Weights of a small mixture-of-experts language model, trained from scratch on English Wikipedia: 10 layers, a softmax router.
Below are experts of layer 2 (counted from 0) of a mixture-of-experts language model. Rows are named router (the router's row for the expert), up (a neuron's input weights, with its number), down (a neuron's output weights, with its number) and show model dimensions 0-127. Each number is 128 + 24 x the weight over its row's rms, rounded and kept within 0 to 255. Numbers have three digits each.
After each expert's rows: a language model's description of what the expert responds to; "comes after" lists some tokens at least twice as common just before its tokens as in all text. This comes from a sample of Wikipedia text that the model never trained on. Tokens count by the router's weight.

# expert 0
router:109156089094117125072119118092125120124082113107180134145160132137133092122104159119150115083144137134148127148152161149141156105108150104138103094138110152112135107170150140134105156124141166122133098124113115148131104119125098075169114119146196102123116141123124107164093136178132132114170121163102141100142109126132111098137134097073130133167140110130102105115133130147166096152138
up0:100117096098094153097139096124139110149133140083143142120110148112101164162130125126131134114132126102138123105080107152161119136142112136128211154116100124119154135142130165119162125164129096115094110094131083119091127105103160180158115091140157120156159125167125117111144107105117156142150139146122136117077112157146161150126133178144122121164115119105144132105140138110162087134089
down0:057101132134105119170107120142089141125197141107134117067114096104128135121124159118132136113118118151158106131115088171151146175105203132102133148149143140124121140108145075135119123131100093117107102143123107083147123132125097117128106148126175100119150122101113093146124158120113110150106130122153154098100140156133135126154150127101085135126146159111146096154116147137114125151134
Name-initial capitalized words. First words of proper names starting a phrase, such as compass words and given names: South African, North Carolina, John, The.
comes after: ". ", "| ", "of ", ", ", "- ", ": "

# expert 5
router:102153154159160076170103151166148151086111167120109085096093124149134096118124126164112108152156134136134115148106137120102100177161122116091154153093133103180137161089177142146116082110135145094155107135139130132160103164115135164151150125108124120123150143099105146092128152131122133137125126145139112144142096132150093140125122132135139128117158123153159107133118117110083068127111
up0:105175126150127138155118126134122088101127148059071132130129103114153134131150140135115121100126145125114138134133085070153086144110095148082099151134121131153154158100125153159126164125127090182144138089135151147124120131158120162144167149117095105157122106081116122169157118158152121147103120141116143135107127090107122126150085123161129172163156113138129126155110135137125140154102
down0:104094127100125116134078142150123123088171137125149113109089113130127136110145138137114091102167120119143135094125155149122127105159135183096124120119140118109109131143156138152148158131176116190151141095155114093132080133152108115120136119101123112077164111125107113133091150138080158085140131133105154159117147132117086135124137122152109180134165129097126145122170122184144110151136
Word-initial letters. First letter or onset piece of a lowercase word after the, a, of or to, such as p in past, l in low, r in running.
comes after: "the ", "a ", "of ", "to ", "in ", "and "

# expert 20
router:122118101103113167153123124115122101094092062108135119123113145129136133067096128091112123119111129175112145113109177130127149146115153123123125113108110102152132126128134101153081091159103135112129155108139087124109135138121115117134117135155121133103160154150126126172090093150100135136147103110141160083130099172147131104138098135109140113162068116150127128094126070104080098113147
up0:134104135128122128151094138114131125122195137092107141104140100121116150107125123075181080111124085154104110092100129085163134111102121159101099148115133135154128108188137166125170167138126123142095157125141110133110129133122159135132132080117173157093152140125149133139116103164082140107115136134115148146091122137100135160143114137122124158142140137062136119170135112153125098126140
down0:139091118125184094163143129163122075151145121114124143090134086138156124123147144180174110108140110121138073129125150137134120146093163109125086101123124147124110139131137126120121173113148091116150102104146162103121084137097123116170115137132134141111143105132097108159109118124105138107101097119140110110073149132108131132112157135117105128130109138115122184101130124210120111164117
Line breaks, list dashes. Line breaks and list dashes ending infobox or discography items, plus well in as well as and sports verbs like won, scored, finished.
comes after: "|", ")", ".", "\n", "===", ";"

# expert 22
router:093153106174139088116091125123169145111127158122155106115147141150156116115168153113134142108150156130165164171149173149169158091100118135121101118096104169093082133107137125155096168126117142083140096174105161161108143159148106121136135166140140126123126156117138132123084117145168163131147101091132158135163132100147164108137147128115142125140132104150123154119109140125153147145117
up0:172145115111133176131112139117067092124173099077117138122106105121109112123123078157103130108123152094102121136086093161139166158124122173136093125164164080160141142129106150146148144114145123141118138168143122147094102110148142146114140112121202124108122141120139115132139127117124103145120136187153121123120100122130143132131113150131106179144139115122129113094107162083135140155152
down0:125129097158112118117115161107061120077161124090161143125100155127136164160074152109142160090128178070129116106130136109156103104151183152104144131143138101123168113130137138149110135160129139123091116115118131129129156122068165128123171153122121138141134177119139142139101132157100080129132126133150154140119126100132133145126146103119121129124133144103144136114194114107163132128125
Years and months. Year prefixes like 201, 199, 200 and month names after In or a day number in dates, as in In August 2017.
comes after: "in ", "(", "In ", ", ", "| ", "–"

# expert 1
router:120106117149140117093098135122127122112138108137146113132123147124089132138093143169162150130166154139162116144198112102082136128140146175146114143137099111110106129153111148161148144164153135101111091160107171087144118129106097141158140131095130109088156145185111151137084125108127134128125096159152118145134100141100117147093138076106143135146120121148174120118081133154158146115097
up0:139129094075097134140128104143123078126147163109172152149107125123160147124138133085103159101143129124113130137108103147170104147116152136129118115112086135123118164117093150090129140139183103147139073098127111117131110119098135153103138120132135107155111130125135096132128092133132177158153155148102131142077110123115115155204101132123132123154132178108161136145132124164131093173132
down0:131077094126140154112126115148091139120164118135153122086145136144102122117113143113111116093154093123177117107100144129156121116121176138131106144154154132142119178102119126100145110163123105132101114111128086109124075126058136140173087117146141147097148122125160123116128153125116160144163134140155151152075097119155114120155140121103090143135161151100158142114147131179115130173113
Capitalized name-initial pieces. Opening capitalized word pieces of proper names, mostly organizations and places, such as Com in Comcast, Im in Imjin, Per in Perry.
comes after: "the ", "of ", ", ", ": ", "- ", "in "

# expert 27
router:126143111097105131137131158116126121137119083143128120142101056127144136125103118126115129120102110099085160102117128141125117160124117132114163105120148109056187122134144113090138078140148144151126118117138126144150182122145113150133120102139128118159112101098165101087127151145150102142139131166120121163132143113138094085139141118109105118043104120114128131131152111152151146075146
up3:112104133111121147130170136184109080117139139133142075115134117111137167117086084121168140124109157132132064138165109132135131127156122128133115149148142138142164127046137122136103094121128114124149143149109112145127132134124078181133121165123141120131121120074143115146096106097153122132108118103104119078108134126163086130117143119118140179139128118103136123115071136133157128102101
down3:138086154124129123122151128101133133120129144152151108150101097148177119123166113161157175151136184076161129175142115168123116134154130194127141123133124112149141089112132077132110147113119151155128109123098111147085118139149090094156162164097115124153143181111145125135150130152143132140105145175115144112140114140136138129109098141131104166152126086152134121140151094155094124145110
Word endings and blank cells. Final pieces of split words like inste-ad, rec-ently, acc-ording, plus blank spaces filling empty table cells, especially election tables.
comes after: "| ", "J", "f", "Sh", "H", "F"

# expert 8
router:151148162087112130179110154109100108105146160115110111105132113141141120090091086122125090160090117138103110163134142138161097164098127165137113119094150157157118148118167095092099159067135133124130130093127101149156152115154119142077161159132111130147088106133141134119102150109127111109117136116152125141086134124124138152125130158132101101109141107107172113138173130086101150123154
up3:132112135092123145151111117136120129108179105179154100119158167126144175085130154153150144137110118128119118165100136102138102136136106112109100157074125165116181130104126140141128178141141070130152111134109115127123100084084090116124107198166149103102124112098091110138092132110119124105125097145115105115130148096152121142143130141129113143155140141155151092157116140142107142154124
down3:091132119135115132087090115106117128104141119108123101100160156167102116125144117157102115120157118128179134111152143167146132126105106133101088121161124121104131112145154098126115150129147104091137166138175122152127105118123122094172123121114075112144103207074125117134127155168123154152131108108148142137118118110127103130104105133101067114131164080137105113139105128128120103080154
List separators. Colons, semicolons and commas separating fields in infobox lines and score rows, e.g. after State, Round, Year, or between list items.
comes after: "1", "2", "3", "0", "4", "6"

# expert 19
router:109131123163144144121127137196128134121122141151104098115124091094083168159115093113113115143150161096147172140129074083145097090173094098092131148129094105106142140113127156131146128130145114144096128106137135118157116137109145116123141148120137113139150137140135138116139158104090149155136089168120135187150163101096107162148160126173107141143135119101121094115140117159154150105157
up0:130116119122154114103135108137077109151107118085137128099095158078144148107156133125171196138169138122120183126102124136156109128106132129133105103108138127136166188097122143115137140145181104159131123106150133122124107119130137123144151115141122134099131181135106118137139133110140162099120143170078140191123124153131148125156095140131139116141154113082157131141104130179157121144100
down0:097142088108126143133136100124138106133182142132138101090120150099107153146155154126138158105090078131141134087123135114143152138132147143147133174127161140095153122142108134148147167126129126137103130098119119085126111161113120205150148117068118141122124115132173075159112117147103138130133110128128172102153133083136152089145153124112092143124131142135116134125152162161184125157141
Single capital letters. Lone capital letters beginning a name or code, often in tables, such as S in asteroid designations, U in UT Martin.
comes after: "| ", "the ", "- ", ": ", ", ", "("

# expert 17
router:141172097121127099101112114118165116067127165180098119111153152160142116131117083138120088155121147123088150101128136144132091080090162091156121106136152157131123155128127112132104155142092150167136151135094158132100105139139126177111138135127152141182130100124128142134089137133136127121169121097147157147123149117090104083137114164113098090131131104148119108123154143110104112156125
up0:107084123127130152104135085122123152120173099157141142110132142114116107125116157096080130096110157104126118097107109154186128096131157129108084142127159145097155130127157165167078160166127092140103106104156108127151127120074109104159129120123140117119126117153137125103146114128145093113156100112110110137083143136139157139163134142123138179169121172141109177118114162141121110149117
down0:118139137093142119114103086090119101078148109128138092120120096134117091151141148167127082131141112118135123140115143133148125160104159143116148168140170137090104166115092105150130146136159124118157056153119156100152104140096150136165136159142115132143147140108168106146113165140139127168150129115099131133127134135120138141152144134084098129141150184110123074143168140170141104156138
Single digits in numbers. Final single digits completing years and other numbers, e.g. 202 then 2 in 2022, 188 then 2, scores like 2–0.
comes after: "201", "202", "200", "| ", "199", "."

# expert 12
router:137130164090141127152100100120121132103119155140091137089111127138147108138149139117124142147107140166142078098140129131125114118150136103114127128148149137101120084089116129110132114053135152123151138063106109121108127148135183077188083125137150119104090109125146127117118120086101117136141109131114150096143110114163145095126122145114143145148133116171102158126161153096067108144136
up0:106137073077133160103111115134107122115127121114141115150134114065119136169181127122144115089111136082138130133129133147127098130145136096131129099115118150128085176136128152150141146159148135119157124097161135114140118109089155109106159135122171154108151108147131130124149112104092117111153108141135158121080118117143135159147132191150125150116168161095160112123136175128164098179123
down0:127159152135155091094120106138152119100117139109161136065126138097107153116138102128122165150125137107104109190083095126152142137102162165089134169156138094116154121113158133143150131155155162142093136112172113114124121117108122147146160148134117113123122134139146093161137188131090107090121130110157116126116097129156127114124178088153088142159136133104121139108135144171125092136122
Ordinals and past participles. Modifiers after the, his or was, such as first, second, same, early, known, and past participles, plus name in Binomial name.
comes after: "the ", "The ", "his ", "was ", "their ", "a "

# expert 4
router:148129130112098126102146163121165135141116151114108110119160169136155146139088151117112087146119108110138139162148144145141124110089137102155141133121137134114145097092153092088109162073151148120143123066119115141123160142166142084171122107152124094132103111107133120102137141147107102108138139140184128148116133099135104126136169136091068136128136120125083110119130125193137128081146
up0:112096094099112141122137126148118165157176177109151152135147103120139153126149135165134139089122075108140157101104138106130134104111111128132118130136095099116115148125172123126180139167130156147127143116161086136098100114135112176145185113128120125110146148114156110116174126149095150153107139144108186168101127174130117122160125130104145169160119116123126123139150089138116075121121
down0:107127111136189152125124119142102173134148175104112145134121173148146155086117164147134095125134107119131103140131144088111146164089147133082134136135128115128101098123099146117160136118145104106097130076114112098084076147125148144174133146122141100141156112111150136170154117128103136146114141124139163150128133123125170149147172141149134099145149176082111082151098149152129108135131
Sentence and field boundaries. Periods, colons after infobox labels like Born or Binomial name, heading words like Early, and paragraph breaks at sentence ends.
comes after: "==", "0", "Born", "\n", "S", "U"

# expert 16
router:131132121089107127115101081093125139138101064171144130136120121129166106140160124157119067126154125098127074103086167146138140132113137123133099126126127151125120089193118114076103145121151163109157164146095124153159108148143128120107148111127157150112124129119128137126103138159158109143144140107157150161140104142149121114109136065102085126164131124152116132115133087125103146127151
up0:093122085109113089114156127139106130093133134111132149123045128140134142143101125115156112109122137124112127135087081130178139108083095136117099148136094135107104112142115189146113193133133136113091098124144144099163133148131125171153174113095138117136122152132160089113162138116134119129162113146130135142103108168125178149135098125152137128118131134099128159114137104128135081151142
down0:081123063108136150142142134146138099128136107100136152092144170114116171110130143153144149097130110130110102116126128158114161131120143120129172152182149120122109130147092110138123172172126122161121119123106107151101078160119166165116164101101140139133123103138145123164140102133127127116125128059109186126102148143157119143122144158127107127128153155095150138126135119153150092158080
Numbers in tables. Small numbers and numeric cells inside tables and stat lists, such as football appearance totals and measurements like 12 m.
comes after: "| ", "–", ".", "201", "200", "6"

# expert 10
router:105125148121112127146146126134153164099153130115101120102097100111145116146115123111150140156071151126139094109147157115121090138149133124100110148129171122149126122121108159129149120119102063109135153138148113118100149089102095118106167106152056176156086122140131141107179120158073152105107125144117136149136104131123127155139107125153146118078153104151170146116142084121128105151136
up0:123147111121124159160101109188126105135140160095122147125108136159132131145156100125149128139075151135101164084130099131115107116150134135145104145151098160087138116107101115135174165144098126164132132120166137121126121152105133206124149124129134127152150173130105144154116138092116147161163111164109107147080139130143166088167121175117125140167133126160140111126115148156147155151115
down0:130121151123146175125122115116082116127134130078151123108101138175121142145150171139169129142133098115160114148152127113151152108133137112125115179122134119083102140149155133155090139117135093133135143098137157141104087153111156118155146174120107115146134092117097168172114134107115120141140106136141146125112149149165134113096123118140115113116082136125096158064164156143163152164070
Auxiliaries and copulas. Verbs like is, was, were, has, would, and also or not, usually right after a subject, as in This is, There is.
comes after: ", ", "It ", "it ", "which ", "He ", "he "

# expert 18
router:094151101130100131144092160121074119111105138124135132108134140123147110119091113094137129133114127180128131114108122141136132154106151134174136130174097127162168119091142085151113145104136159089140106097118092121123150134125132156138144039152160170134126124111133119090129148158141107112139180160082143139119142129137121148127130115116158173097112107141156113121142144133108087078131
up0:131103125106150108104115115136116099154139110076088127153160174109188174122140148131131107095151167131112180118118132142144109140149131121114147133120108098116105155109128131102112138169127091137143099127183119079173104173122095136142160109111138129138123119160143131104137145127094137127097134127099153168119137122074155177123106127154125133113147130107130106159175159099100162141122
down0:094155100118122139159142077153154134099138109098163124112107115143141131132099176131129131155114102148166112134125145136114129130132141117118111116157152118120123102118100126097119165132110070135116119110147107149147107145077119136193130158135165111127142106111142111096101175142054126112081086138177169090101103108115101138118130131119101162124151135129155157118133121160118143091117
Table cell separators. Pipe characters between cells of Wikipedia tables, especially election results, sports records and statistics rows full of numbers.
comes after: " ", "\n", "0 ", ") ", "1 ", "2 "